Below are experts of layer 2 (counted from 0) of a mixture-of-experts language model. Rows are named router (the router's row for the expert), gate (a neuron's input weights, with its number), up (a neuron's input weights, with its number) and show model dimensions 64-127. Each number is 128 + 32 x the weight over its row's rms, rounded and kept within 0 to 255.
Before each expert's rows: "gets" lists some tokens that make up at least twice as much of what it gets as of all text. This comes from a sample of Wikipedia text that the model never trained on. Tokens count by the router's weight.

# expert 0
gets: "n", "t", "r", "c", "g", "an"
router [190 110 113 137 154  97 140 107 114 169  84 120 108 140 130 120 101  97 159 115 169  67  50 132 100 136 100  99 116 112 141 127  92  74  72 117  74 121  79 131 144 117 136 106 174 110 136 135 138 114 161 150 205 142 135  73 131 173 129 138 152 135  92 123]
gate4 [179 109 119 146 123 121 114 118  89 136 143  86 203 129  92  79  80 120 170 135  92 154 103  95 115 114  87  98 111  88 109 132  94 127 167 138 122 130 122 131 123 115  79 156  44 153 177 116 115 135  70 179  70 126 147 104  75  93 163 131 100 153 116 137]
up4 [160 124 111 156  71 140 120  92 104 156 146  93 194  72 102  64  98  90  79  95  90 129 121 112 136 104 115 118 142  82 101 101 134 141 190  79 129 106  99 121 144 133 118 139  98 135 159 113 120 134  77 134  93 152 169 151  60 121 147  85  96 131 171 148]
gate5 [148 116 159 111 178 118 101 113  98  26 105 133 130  80 149 155 119 102 140 122 120  97  91 106 120 130 178  77  76 154 119 150 136  88 118 144  84  89 110 149 179 154 114  96 176 150  73 174 188 132  69 103 134 145  84  97  99 121 115 122 104  92 146 105]
up5 [164 125 160 148 156 106 105 106  73  82  99 144 170 100 194 193 126 111 140 120 106  81 119 140  50 148 172  80  71 118 115 151 161  75 134 135 103  91 103 123 164 170 117 111 161 139 125 164 166 151  96  94 109 176 132  49 140 175 124  81 130 147 146  93]
gate6 [143 140 166 142 171 134 129 171 106 127  92 107  77 161 140  85 156  79 152 153  97 122  72 144 117 154  98  77  89 130 178 150  60 161 145 140 133 173 137 140  93  63 125  48  98 101 160 113 111 118 189 130 167 153 211 158 129 104 102 117 168 138 133 122]
up6 [105 129 163 159 168 125 119 132 128 139 143 110 110 143 162 133 161 110 147 158  67 108 147 144 132 146 102 130  69 122 166 138 115 110 153 187 165 211 155 135  74 127 133  78 123 127 100 108 156 133 169 119 198 152 185 128 155  71  71 108 163 102 146  72]
gate7 [148 192 110 155 199 116 137 116 119 154 137 139 109 115 129 114 127 115 110  84  95 200 126  86 137 126 143  99 188 167  52 146 115  84 142 111 112 121 155  89 171 148 108 143 129 107 136 108 121 103  90 117  47 103  95 183 120  74  84 123 127 132  95  77]
up7 [163 177 112 165 154 122 124 144  84 147 137 160  74 159  95  97 128 131 148 113 109 127 114 116 116  76 132  68 134 179  80 147 135 102 142 103  75 133 155 136 163 123 138 136  94  83 111 156 133 106  87  75   7  99 112 164 135  58  57 125 124 130  99 118]

# expert 5
gets: "a", "y", "o", "e", "i", "ly"
router [ 57  72 159 118 123 149 118 171 148 151 137  52 192 137 141 118 131 159 163 116 109 104 154 135 129  92 179 110 122 169 150  81 149 106 133 131 112 140 124 130 145 116 114 160 189  91 119 122 136 152  79  86 113 149 149 172 126  90 121  99 130 115 144 134]
gate4 [ 78 104 143 148 181 105 106 101 137  40 141 109 155 147 173 153 130 121 118 100 169  93 137 157 119  70 157 134  90 150 120 179  98  94 124  84 125 126 187 130 121 160 148 169 127 116 152 118 125  66  77 100 151 132 125 111 121  96 141 141 103 111 148 128]
up4 [ 48 150  83 123 155  45  43 125 126  61  66 110 182 124 144 115 133 119 116  89 104  93 166 168 140  45  99 139 104 121 113 161 134  85 113 114 170  89 170 113 181 181 122 122 162 133 155 169 140 135 119 103 182 144 128 133 117 134 124  82 135 109 190 157]
gate5 [ 54 147 149 173 115 129 155 159 165 127  98  72 165 115 120 124 120 139 146 149 101  69 123 132  48 104 142 146 114 166 183  68 152 155 150 165 146 113 105  98 149 101  96 146 154 112 147 135 121 105 182 139 146 137 173 145 151 108 166 112  79 133 140 103]
up5 [ 98 109 104 149 137 135 157 148 118  87 101 127 146 101 127 117 122 144 176 159 120  91 102 138 103  80 135 201 130 135 160  95 180 154 112 115 124 142 119  95 118 140 125 152 168 114 161 202 166  95 173 117  84 133 129 103 172 129 130 107  99 195 146 106]
gate6 [144 157 160  81 122 156 100 129 119 124  88 137 144 152 126 154 173 107 128 146  71  69 125 124 136 109 139 166 104 214  99 143 131  64 116 182 106  88 139 181 158 100 122 122 133  64 139 104 132 101 125  97 116 132 113 191 145 133 174 122 154 143 148 115]
up6 [162 155 133  99 192 143  83 120  61 127 109 122 142 122 123 155 205 105 120 171 112  57 196 134 138 108 172 144 145 124  67 124 151  82 132 149 127 168 138 154 160 111  37 108 140  95 163 128 116 125 130 124  60 132 146 152 145 139 153 136 167 135 118 116]
gate7 [182 125 150  93  71 113 118 172 104 136 190 108 122 172 144 172 122 212 108 153 147 156 134 112 154 186 147  85  87 126 128  88  96 215 150 112 101 124 123 112 112 138 153  83 161 122 107  96 173 131 121 131 106 154 108 142 179 174 152 169  71  94 136 108]
up7 [105  56 102 142 108  96 144 171 118 133 177 139 118 123 125 136 147 167 100  83 188 105 153 100 172 192 145  22  87 101 155 128 108 209 150 151  86 151 114 152  55 107 179 134 121 127 150 158 136 134 127 164 135 173 161  78 111 115 131 184 138  96 124 128]

# expert 9
gets: ".", ":", " –", "/", "°", "′"
router [155 124 156  84 102  71 136 125 110 142  86 157 150  68 131 141 141 165  85 138  74 189 162 126 131 115  74 108 185 146  85 102 193 167  86 104  85  53 183  78 136 138 134 121  93  89 150 189 146 148 165 169 136 129 157 131  94 163 148 135 129 134  69 141]
gate4 [138 151 127 120 125  93  83 135 123  75 141 114 141 116 129  86 106  83  77 123 179 125 210 130  95  48  35 136 155 110 120 142 140  86 141 110 122 117 186 171 184  91  96 147 164 117  86 167 112 136 122 111  70 121 146 147 115 152 114  86 175 138 182  83]
up4 [148 159  94 151 166 108  84 151  74 115 129 100 140  74 120  76  97  75 115 120 145 132 153 125 107  61  33 164 175 123 129 148 139  80 154 102 108 150 165 159 176  77 102 129 141 122  98  97 163 146 160 143  97 125 122 128  72 129 146  83 190 148 164 124]
gate5 [139 123 126 144 110 139 147 161  95 154 107  96  85  84  88 104  66 136  99  87 145 116  80 126 154  99  41 190   1 169 152 152 124 148 136  98 141  88 115  94 135 139 120 102 118 172 113 114 134 117 192  73 163  77 140 133 123 106 183 176 103 148 124  84]
up5 [118 124 104 194  94  90 126 154 104 155 120  99  89 106 104  87  97 134  98 125 151 143 102 151 180 115   2 151  39 147 151 161 136 127 131  95  96 123 118  83 125 132 110 109 120 117 107 123 151 122 209 120 128  59 136 177 143 107 118 126  87 146 149 124]
gate6 [ 81  70 112 139 122  87 130 132 190 156 134 154 135 117 162  84  86 128 117  92 129  92  89 186 130  73  70 136 150 141 121 114 103 117 113 177  71 133 100 131  74 199 139  88 126 102 155  73 142  45 111 130 125 113 129 133  79  91 185 152 124 125  49 136]
up6 [ 88  90  97 146 114  99 130 138 189 135 123 148 110  77 130  68  95 139 119 114 132 120  83 164 121  86 111 165 160 153 117  96 100 173 134 196  45 166 100 175 110 196 122  91 145 129 181 106 111  63 107 106 121 157 106 152  63 143 201 130 116 139  94 108]
gate7 [160 104 113 130 145 131 102 104 141 166 135 158 153 110 118 142 151  76 125 144 198 132 118 134 113 110 120 155 116 142 141 105 130 156  78 160  93  75 160 155 154 100 120 133 126  79 113 177 206 112  62 117 143 118 112 208  54 127 106  83 125 117 107 103]
up7 [157  99 137  92 167  91 123  94 107 163 132 181 137  78 123 131 146  75 113 146 130 169 133 125 110 103 135 130 101 118 139 110 112 135  99 130 140  98 144 176 132  79 115 139 101  86 106 134 150 106 110 163 132 138  69 187  53 119 134  85 138 113 143 137]

# expert 1
gets: ",", "-", " and", " that", " which", " he"
router [145 162 130 125 109 128 145 134 154  66 152  84 140 154 119 204 142  93 142 100 151  76  88 132 165 133 119 214 124 117 109  65 109 113 149 139 156 151 101 159 101 169 130 133 142 158 149  91  78 137 114 112 113 127  87 128 116 113 113 124 119  81 160  74]
gate4 [117  95  89  99 148 115 196 140 103 146 101 212  93 126 112  91 146 169 165 106 206 112 138 141 107  91  83 135 114 143  88 109  94 137 126 157 127 184 157  89 166 128 128 108 120 151 118 162 108 104 171 101  48 119 119 119  65 101 131  91 122 137 116 140]
up4 [120 112 135  98  70 100 154 126 109 122 106 139  75 133 139 139 136 147 125 111 183 139 146 145 140 134 133 135 101  85  96 135 116 195 114 155 162 132 132 146  85 109 126 129 101 113 125 125  70  86  98  81 105 155 118 160 103 130  94 121  95 121 100 100]
gate5 [195 130  82 158 105 120  88  96 120  83  98 118 164  76  83 134 154 135  98  76 136 147 100  34 140 101 119 166 125  99 107 116 149  93 147 182 157 117 174 168  99 134 124 116 169 158  81 109 159 126 137 174  83 142 122 181 178 103  34 159  76 126 104 123]
up5 [189 110  96 164 141 129  97 162 135 122  69  79 164  92  60 160 172 144 118 126 147 122 115  78 126  88 143 129 129 110 123 166 133  85 155 177 147 175 177 190  70  90 126 111 155 135  94 137 137 120 151 186  66 128 112 149 148 101  67 120  84 113  83 106]
gate6 [111 165 124 123 159 157 133 132 108 106 129 104  85 108  71 142 112 117 103 123 140 139 137 129 132 129 118 120 142 160  98 156 154 159 177 151 144 109 167  98 122 150 130  64 126 159 146 143 124 128  91 110 155 154  90 123 144 137  44 176  52 132 123 137]
up6 [ 97 164 172  86 128 147 122 115 142 120 137  98  97  98 104 152 127 137  88 144 123 116 137 100 137 132 131 106 141 156 123 103 143 158 179 145 171 140 158 105 105 127 166  74 148 154 127 108  91 144  91 139 164 123 139 124 169 131   0 161  97 162  84 120]
gate7 [129 152 168 177 150 123 156 133 177  51 197  78 172 124  17 108 129 137 150 149 189 119 143  98 103  94  98 171 168 154 123  83 175 104 137 116 170  96 106 147  97 155 110 134 101  97 140 119 132 156 112 123 163 146 118 130 160 136  77 133 105 160 128 105]
up7 [124  85 166 176  94  85 139 119 166  80 183 103 160 146  55 145 142 135  99 163 116 129 102 121  60 123 109 106 107  98 127 127 165 106 101 115 180 104  88 140  63 148 159 161 109  47 182 106 131 107  94 109 129 105  70 116  90 133  85  94  84 177 130  83]

# expert 3
gets: ")", "\n", "s", "  ", "}", " 2011"
router [109 106 108 102 138  87 177 171 169  58  88 149 123 108 113 120 134  62 106 136 137 192 180 145 187 116 150  96 142 165 165 147  50 175 126 142 158 161 178 147  48  85  68 171  92 163 140 202 175  92 138 121 126 108 132 120 152 158  93 143  65 134 148 117]
gate3 [180 102 145 142 184 144  93 146 159 126  96  96 113 128  87 188  70 129  92 142 158 118 117 151 123 175 105 130  97  99  47 146 130  89 153 145  90  78 164  86 107 155 128 215  95 160  96  87 129 113 131 108 119  64 185  70 140 159 113 150 161 122 117 133]
up3 [144  70 155 130 125 143  56 195 164  96 106 118 115 138 112 127  86 115 133 138 155 163 151 170 149 179  77 124 116  79  97  80 137 148 112 126 146  86 165  91 112 145 148 159 126 188 105 103 148 118 131  96 100  49 171 108 138  93 121 150 100 131 103 152]
gate4 [121 139 156  79  43 132 126 173 138 124  86 142 183 178 116 127 161 123 157  72 136 135 157 139 141 149 130 134 126 151 158 112  55 122 121 170  96 143 199 113 147 132 113  81 162 145 150 121 112 104 112 157  85  82 109 136 104 173  96 114 207 133 138  84]
up4 [117 136 163 111  67 119 142 140 162  85  99 111 159 177  76 116 129 120 124 111 126 128 140 117 164 138 143 138  89 181 102  92  94 110  68 181 115 145 170 155 190 155 117  88 147 106 133 114 163  98 133 159 117 100 134 115 110 212 101 111 181 124 154 133]
gate5 [136 148 115 115 105 142 150 179  94 161 175 135 130 121 123 123 139 114 131 125 208  69 154 138 114 183 182 151  79  80 137  70  87  98 136 109 174 137  73 136  98 131  92 119 108 146 119  84  95 211  84  98 124 172  99 109 172 133 101 128 146 151 143 112]
up5 [126 126 100 157 111 146 208 169 119 140 200 114 137 155 138 133 123 122 177 136 153 102 150 129 120 194 119 131 114 123 138  82  76 101 159 135 107 145  80 150  59  92 140 108 117 131  97 109  66 202  83  72 120 136 125 134 183 101 122 166 136 136 106  89]
gate6 [177 138 138 146 134 212 184  95  99 135  80 130 128 129 110 112 105 203 117 182 118 133 153 122 143 124 158 150  83 117 171 142 130 134 171 124  88  71 122  78  97  86 123 114 104 145 166 133 106 137 141 171 145 132 108 103 122  66 135 159 136 105 169 128]
up6 [129 131 146 141 183 205 145 123 130  85 105 123 102  88 117 115 133 146 165 115 148 140 183  62 144 126 111 125 154 134  91  72 179 157  86 127  91 116 129 112 114 131 156 101 119 138 166 180  88 118 141 132 144 126 133  67 145 145 147 156 106 174 133 149]

# expert 2
gets: " a", "ing", "ed", " an", " first", "d"
router [117 159 104 112 192 130 126 124 144 143 130 108 138 162 160  91 127 167 163 147  98 158 141 126 130 153 119 180 109 147 149 146 113 101 128 149 148 128 120 126 193 136  87 125 125 125 189  75 156 128 140 126 136 115 184 155 123 137  91 124 137 178 126 118]
gate4 [173 189 148 139 110 116 108  98 122 126 179 122 128  61 160 167  67 145 182 128  62 201  95 117 104  73 143 156 118 172 162 126 136 139 147 139  97 177 118 108 107 123 162  87 126 147 119 101 131 162 110 130 118 131 160 161 100  81 102  68 118 149 173 107]
up4 [118 124 229 136 133  87 134  69 142 138 117 114 162  84 173 149  76 169 145 130 129 127  93 115  65 121 144 136 152 124  86 173 156 117 187 131 161 145 155 113 115  71 187 126 127 102 207 152 179 131  90 145 167 124 175 140  72 140  83 145 134 155  88 137]
gate5 [210 144 107 145 102 158  96 147 120 180 144 169 136 115 162 149 127 143 127 122 139 164  78 113 120 111 132 146 126  79 141 139  80 124 107 127  78 140  67 115 166 110 126  90  74  90 195 120 119  96 120 148 122 119  73 159 190 183 181 134 131 155 138 125]
up5 [153 128 103 182  23 140 109  84 127 184 156 144 130 116 145  95 122 141 107 143 145 146  84  94 125 111 159 134 124 114 142 170  46 135  96 114  90 122 109  97 187 146 134 116 125  87 121 105 123  70 127 160  96 150 131 156 138 129 120 128 108 117 139 148]
gate6 [170 103 130  90 112 118  89  76 136 118 139 121 124 143 176  48 139 121 119  68 167 158 135 102 117  88  86 102 135  95 171  95  81 104 129 125 150  89 196 100 148 136 141  94 152 134 132 100 174 183 124 103 100 176 140 117 131 132 181  99 130  81 144 140]
up6 [118 130 110 103 104 131 104  90 124 118 163  74 125 147 158 116 141 203 127  77 146 131  97 176 113 165 114 104 122 112 193  80  92 130 135 104  67 106 194 150 105  98 146  86 151 140 154 147 140 159 122 136 144 114 130 167 109 115 114 143 182  94 127 141]
gate7 [115  78 144  72 198 166 192 140 156 145 164 114 159 122 158 101 111 161 197  81  98 124 106 160 144 131  92 148 110 166 130 134 133 118 141 123 120 153 141 119 118 116 174 109 122 134 167 124 205 119 148 177 171 142 124 120 154 147 115 120 139 161 106 156]
up7 [158 127 141  98 154 161 145 176 200 102 126 106 111 159 142 115 134 164 168  87  68 111 115 132  92 145 120 145 167 225 124 163 131  85 167  98 132 154 166 118 139 107 162 111 138 151 121  52 199 108  96 191 129  95 102 131 142 130 148 121 136 142 109 139]

# expert 8
gets: " the", "'", " The", "The", " his", " its"
router [144 158 120 112 133 120  78 113 145 145  98 172 119 147 164 222 126 112  84 154 126 109 176 152 122 150  80 191 148  93 126 201 118 150 160 137 146 124 152 113 125 146 156 130  70 116 160 142 115 123 134  98  97 119 108  89 122 108 111 149 124 116 106  75]
gate4 [148 119 186 185 149 175 122 137  84 110 148 149 159  99 100 138 166 107 131 110  99 127 174 156 104 185 107  91 100 138 134 136 174 124 102 128 128 106 112 127 177 156 139  97 153 104  92 146 129 126 114 111 117  52 141  72  47 131  91 111 158 183  74 113]
up4 [141 155 167 120 151 172 236 133  60  82 137  82 145 120 121 134 164 139 101 112  99 111 152 108 121 109 118 117 102 138 152 140 112 114 121 115 156 136 164 129 144 146 168  86 173 135 126 194 121 140  96 119 115  85 130  84  67 124  53  72 159 113 149 110]
gate5 [145  89  78 158 119 164 105  74 136 129 113 111 138 127 179 120  83 131 130 103  87 142 114  91 134 113 162 150 101 159 201 154 180 129 131 130 106 108 125 143 100 158 175 164  93 148 163  95 175 159 147 154 170 103  71 141  96 125 120  91  91 118 149 104]
up5 [115 180 149 106 128 196 117 105 121 117 157 140 127 127 109 151  99 197 144 145  97 142 129 124 148 136  96 101 168 167 143 121 105 107 150 121  77 180  93  93  82 153 162 179  79 176 175 155 108 127 123 139 108 119  86 102  93 119 172 136  70 115 146 140]
gate6 [103 122 172 110  99 149 177 151 139 185 148 120 111 150 118  63 151 134 101 107 109  94 164 123 145 166 119 112 167 105 162 106 200 108 144 158 143  53 120 179 149 169  99 135 111 147 160 113 113 142 150  78 155 167  98 119 140 100  91 114  93 125 151 139]
up6 [ 80 113 171 117 126 145 145 146 119 189 194 106 174 144 116 110 157 143  75  79 114  77 124 124 123 103 132 141 185 120 171  65 155  94  90 141  93  85 146 168 181 129 112 149 118 144 144 172 113 121 181 108 175 157  80 146 132 110  76 167 118 126 147 109]
gate7 [128 121 127 143 179 142 160 165 129 148  51 153 142 132 141 115 137 170 130 146  99 122 139  88  96 142 137  99 145 136 165 125  45 131 197 157 157 107 137 150 164 157 166 127 127 102 120 121 121  90  79 211 136 170 117 109 169  78  82  33 124 152 120 129]
up7 [143 117 137 146 122 113 126 180 141 153 107 147  79 122 165 119 150 175 180 121  56  99 129  91  76  76 169 169 186  94 130 109  48 126 168 143 126 121 145 182 116 130 141  90 129  97 119 110  63 110 117 136 162  82 125 150 116 174  76  93 139 124  92 131]

# expert 6
gets: "=", "\n\n", " =", "s", "\n", "S"
router [158 153 140 144 129 137 116 104  98 119 111 148  97 117 133  61 114 151 102  61 137 112  45 151 144  89 108 147  94  97 136 160  75 149 180 140 109 137 133 112 110 177  96 133 160 140  79  75 119  93  34 154 104 120 131 154 130 191 172 115 138 201 155 129]
gate4 [ 99 133 199 157 162 118 136 170 120 163 157 115 132  99 162 169 128 137 136 183 135 184 121 129 163 123  93  94 142 169 211 126  97 178 190 130 182 110 204 119 126 123 125 129 134 116 130 156 104 135  67 157 136 196 154  86 138 126 136 118 157 174 196  90]
up4 [112 147 135 186 151 157 106 145 161 184  84 124 129 175 166 133 127 141  95 136 126 180 107 109 140 134 162 109 106 116 131 135 126 100 138 109 109 120 196 115  81 104  91  84 113 139  58 167 104 112  95 176 170  98 204 127 116 128  94 112 105 183 151 163]
gate5 [130 110 150  76 160 134  98  78 102  85 113 143 121 158 117 100 114  62 134 129 155 140 147  94 131 118  54 117 126 190  58 138 120  79 155  91 148 138 126 136  82 159 129 135 147 116 160 116 147 122 133  95 166 150 144 107 148 122 146 133 172 151 131 103]
up5 [131 160 177  74 168 174 104 106 116 100 102 127 107 168 128  72 133 121 185 141 149  90 147  94 119 110  68 113  87 175  61 137 108  89 120  99  77 131 124 133 137 149 100 105 167 101 159 130 120 136 155 130 120 178 122 111 105 145 128  98 193 145 130 108]
gate6 [177 134  44 105 145 106 170 124  93 119 142 181  77  81 161 103 139  73 158 152 125 115 131 137 189  83 105 129  90 143 159 106 144 133 143 110 148 135 120  71 185 149 133 152 148 130  89 101 121  91 117  96 103 108 150 145 119 152 182 148 159  81  81 156]
up6 [101 109  89 131 180 130 194 160  90 137 165 162 106  95 128 107 164 100 155 170  99  91 148 141 126 136  81 146  45 152 133  99 125 161 127 143 158  98 109  72 150 146  98 111 131 117 114 106 154 130 126 109 128 107 133 166 118 141 173 137 148  92  94 163]
gate7 [103 164 150 123 117 147 136 113  98  71  99 155 156 163 116 139  98 135 127 100 170  74 114 118 170 108 182  70 148 123 129 176  89 112  97 148 131 102 107 102 103 139 118 127 126 143  88 110 116 126 159 127 166 112 184 155 165 153 128 140 142 131 122  97]
up7 [144 144 166 188  82 111 109 144 127  94  90 129 180 121 101 122  95 137 110 116 164  60 200 116 147 106 169  84 149 102 157 133 112 119 131 100 137  93 147  92  97 152 116 154 124 134 132 112  42 166 142 126 146 141 159 161 145 182 138 111 138 152 157 107]

# expert 11
gets: " 1", "\"", " 0", " 2", " 3", " 4"
router [ 68 155 174 129 122 125 141  85 122 140 189 134  97 107 107 101 151  95 162 129 118 156  89 122 149 150 113  47 117 141  69 106 166 128 133 125 138 149 146  60 119 146 146 148 111 181 144  74  48 195 159 145 131  64 172 185 125 135 137 128 154  54 133 106]
gate4 [139  82 154 139 103 170 153 171 196 118 154 155 117 100 104 190 105 140  50 128 173  57 108 140 173  92 120 124  55 157  28 139  98 159 109 146 119 118 125 151  94 123 128 113 156  75 131 123 159 139 104 139 131 154  92 172 137 141 131 153 112  85 203  81]
up4 [ 94  66 121 161 134 156 157 224 168  87 159  60 159 159 146 141 151 157  96 153  99  88  85 136 169 106 112  79 104 153  55 112 164 151 115 105 130 107 127  88 114 118  92  96 120 136 104 155 150 167 111 132  74 173  80 151 118 124 105 127  99  92 138 100]
gate5 [132 112  96 135  63 120 138 145  90 150 143 127 112 212 140 163 173 172  94 121 127 149 144 179 120 169 124 143 121 179  94 142 165 165 166 127 170 125 115 118  91 185 177 106  80 127 115  46 106 103 122  96 128 162 140 106 115 139 141 131 114  97 200 180]
up5 [158 108 117 125  94 137 184 127 146 131 149 119 111 135 112 134 127 145  95 105  81 135 157 102 119 147  58 144 126 210  86 105 128 121 158 123 161 152 134 119  92 160 154  70 173 106  93  65  80  80 111 144 161 135 144 152 147 149 150  73 141  78 145 171]
gate6 [106 125 195 144 208  87  91 101 105 135 140 176 123 122  73  61 105 144 100 165 175 137  98 148 170 159 107 196 133 122 142 137 117  90 102  98 141 128  97 118 161 119 128 161 100  75 145 199 126  71  91 148 162  82 139 186 103  85 154 106 132 146 164 120]
up6 [121  93 186 121 160  95 142  73 127 119 139 160 109 111 166  91 140 123 151 129 108 124 125 141 141  89 129 144  81 161 163 189 148 114 123  86 147 113 145 162 189 129 149 152 196  74 145 154  97 120 109 134 162  85 144 170 142 105 164 121 131 127 192  85]
gate7 [152  53 154 133 124 100 130 112 159 116 156 175  81  69 116 172 102  78 149 129 114 106  93 113 103 112  82 118  67 198  81 110  88 141 140  51 123 105 161  97 149 122 113 150 105  68 124 146 100 141 144 119 113 156  91 110 119 131 134 101 131  56 127 133]
up7 [126 106 150  93 105 113 176 145 155 121 138 128  80  58 101 142  73  53 164 114  68 175 150 126  97 116 120 106  98 166 106 151  92 123 133 103 128  89 149 128 151 147  93 149 118  87 106 159 153 167 116 124 184 130  72 121 105 122 146 121 117  56 155 125]

# expert 4
gets: "|", "\n", " al", " U", " m", " "
router [115 145 101 134 156 135 108 114 185 133 145 105 132 135 116 169 132 124 124 123  82 134 100 125 109 143 135 159  93 108 168 128 147 144 114  93 169 136 131 167 195 124 206 160 141  84 126 121 156  16 180 172  68 105 102 147 178 105 125 137 111 102 156 126]
gate3 [152  54 121  93 159 103  55 158  78 147 150  97 143 124 152 128 131 138 175 125 122 114 104 108  83 109 140 114 140 158 127 158 177 188 132 131  80 167 104 176 120 149 133 144 136 118 104 121 129 121 151  92 151 134 122 144 101 126 101 114 171  81 166 113]
up3 [137  49  76  84 169 139  39 152  90 114 115 103 138  92 157 131 121 131 203 145 139  73  91 129 111 131 141 152 105 148 128 145 159 145 139 148 111 188 114 147 106 143 128 159 149 109  86  97 153  81 143 102 134 140 118 137 170  83  76 138 129 103 138  90]
gate4 [106 160 130 139 149 134 147 123 117 122 119 140 129 109 141 207 116 144 163 152  87 132 150 113 154 141 156 146  84  92 179  64  89 169 142 135 122 113 149 202 230 187 139 129 117 151 110 158  99 129 153 139 112 123 182 151 112 125  73  55 111  70 139 112]
up4 [ 78 133 184 147 132 115 135 153 100  88  95  85 108 122 168 141 128  88 140 133  64 151 128  84 134 159 123  86  90 137 163  70  96 152 131  94 148  99 164 165 204 141 103 198  97 125 130 189 155 136 146 135 106 145 107 172 139 113  69  72 102 119 137 132]
gate5 [144 145 150 116 147 127 121  84 149 113  91 166 125 114 111 133 176 120 135 149 157 142 149 154 135 118 107  46 125 101 143 119  81 122 122 132 161 143 193 112 152 128 167 149 121 147 111 121 155 156  77 101 154 131 122 152  66 110  80 202 105 117  86 131]
up5 [157 142 140 134 140 126 130 135 154  93  73 164 103 132 109  95 144 119  76 164 163 155 150 105 107 141  99  82 112 143 134 116 155 137 151  79 141 136 138  59 185 134  93 108 132  99 105 167 156 164 100 107 137 137 121 153 116 107 130 173 101 125  62 170]
gate6 [ 79 120 146  50 167 146 123 145  76 100 117 109 131 105 105 152 153  73  95  98 127 134 111 119 129 103 119  45 121 176 116 128 137 170 188 129  81 138 150 169 183 104 164 154 116 160 123 151 148 155 132 119 158 116  72 159  67 203 117 166  91  97 118 177]
up6 [ 67 161 143  59 138 114 124 146  65 112 110 170 182  92 138 195 133  72 111 122 111 142  54  91 105 113 131  76  99 153 112 118  98 132 129 136 123 163 113 161 184 119 114 172 148 195 114 134 149 119 125 141 157 127  97 135  88 220 119 124 113 106 146 183]

# expert 10
gets: " of", " in", " to", " for", " on", " by"
router [153 132 153 135  71  97 115 109  85 145 168 171 152 132 124 103  94 174 123  95 168 132 160  81 131 127 138  46 114 125 174 160 108  95 121 150 168 156  79 139 106 121 172 113 124 170  75 169 149  75 103 124 134 194  91 110 118  36 131 123 122 137 134 150]
gate4 [171 120  99 138 132 105 107  85 181 166 128 158 164 191 132 144 111 137 125 120 130  70 138 173 155  72 153 101 126 150 140 167 117 118 153 115 140 149  98 148 192 171 141 163 107 133 176  79 128 165 125  58  98 162 161 195 112 168 131 154 151 104  87 126]
up4 [102  99 105 157  79 125 102  51 157 180  87 135 160 141 120  72 108 128  76 128 118 135 188 158 158 117 133 165  83 162 187 209 110 118 130  80 108 144 106 139 128 150 106 133 113 133 153 100 133 136 106 125 113 160 131 136  95 141 138 111 176  92 135 125]
gate5 [133 127 141 184  98 157  78 181  78 126 129 117 103 152  95 118 112  93 108 115 203  91 107 173 166 113 131 161 129 127 116 107 143 155 144 127 183 158 109 144  47 144 139 126  93 159 103 159 142 120 147 135 145 134 117 168  54  81 127 145 180 185  71  93]
up5 [137  82  61 162  93 153 109 157 136  96 106 158 118 104  73 110 118 121  83  80 198 129 135 127 115 132 120 134 153  79 117 114  92  88  70  90 136 173 115 125 154 102 169 148  97  97 149 128 201 117 168 162 129 122  89 175 135  69 153 105 182 197  87  78]
gate6 [134  59 114 120 151 124  70 145 185 158 102 129 152 160 124 162 134 169 206 165 141  67  97 123 121 110 124  87 132  98 155 193 170  64 153 117 118 122 141  54 130 131 126 139 156 152 171 100 166  99 115 172 167 153 117 103 157  96 103 154 137 115 108 131]
up6 [111 132 176 155 170 120  86 148 159 102  79 126  85 144 170 170 136 137 153 138 129 131  97  78 138 161 181 126 153  63 105 192 166  64 142  94 102 116 111  78 102 139 125 104 132 128 122  40 144 133 127  97 134 166 123 115 130  99 137 174 135 141 111 148]
gate7 [145 101 129 139 145 149 131 128 109 162 133 176 145 135  96  79 179 118 138 104 147 158 136 102 120 147 209 156 134  39 123 137 104  97 115  53 174 130  79 164  58  95 182  47 116  99  89 122 145  96  73 154  92 176  95  95 198  88 125 128 167 169 104 125]
up7 [192  99 143 123 131 179 115 151 113 167 154 157  91  77  83  61 123 155 207 123 108 141 131 102  95  87 176 135  84 123 141 167 112  85 124  97 152 128  97 120 118 141 145  55 186 140 101  74 133 106 109 144 155 145 140 131 159  88 122 115 167 117 108  89]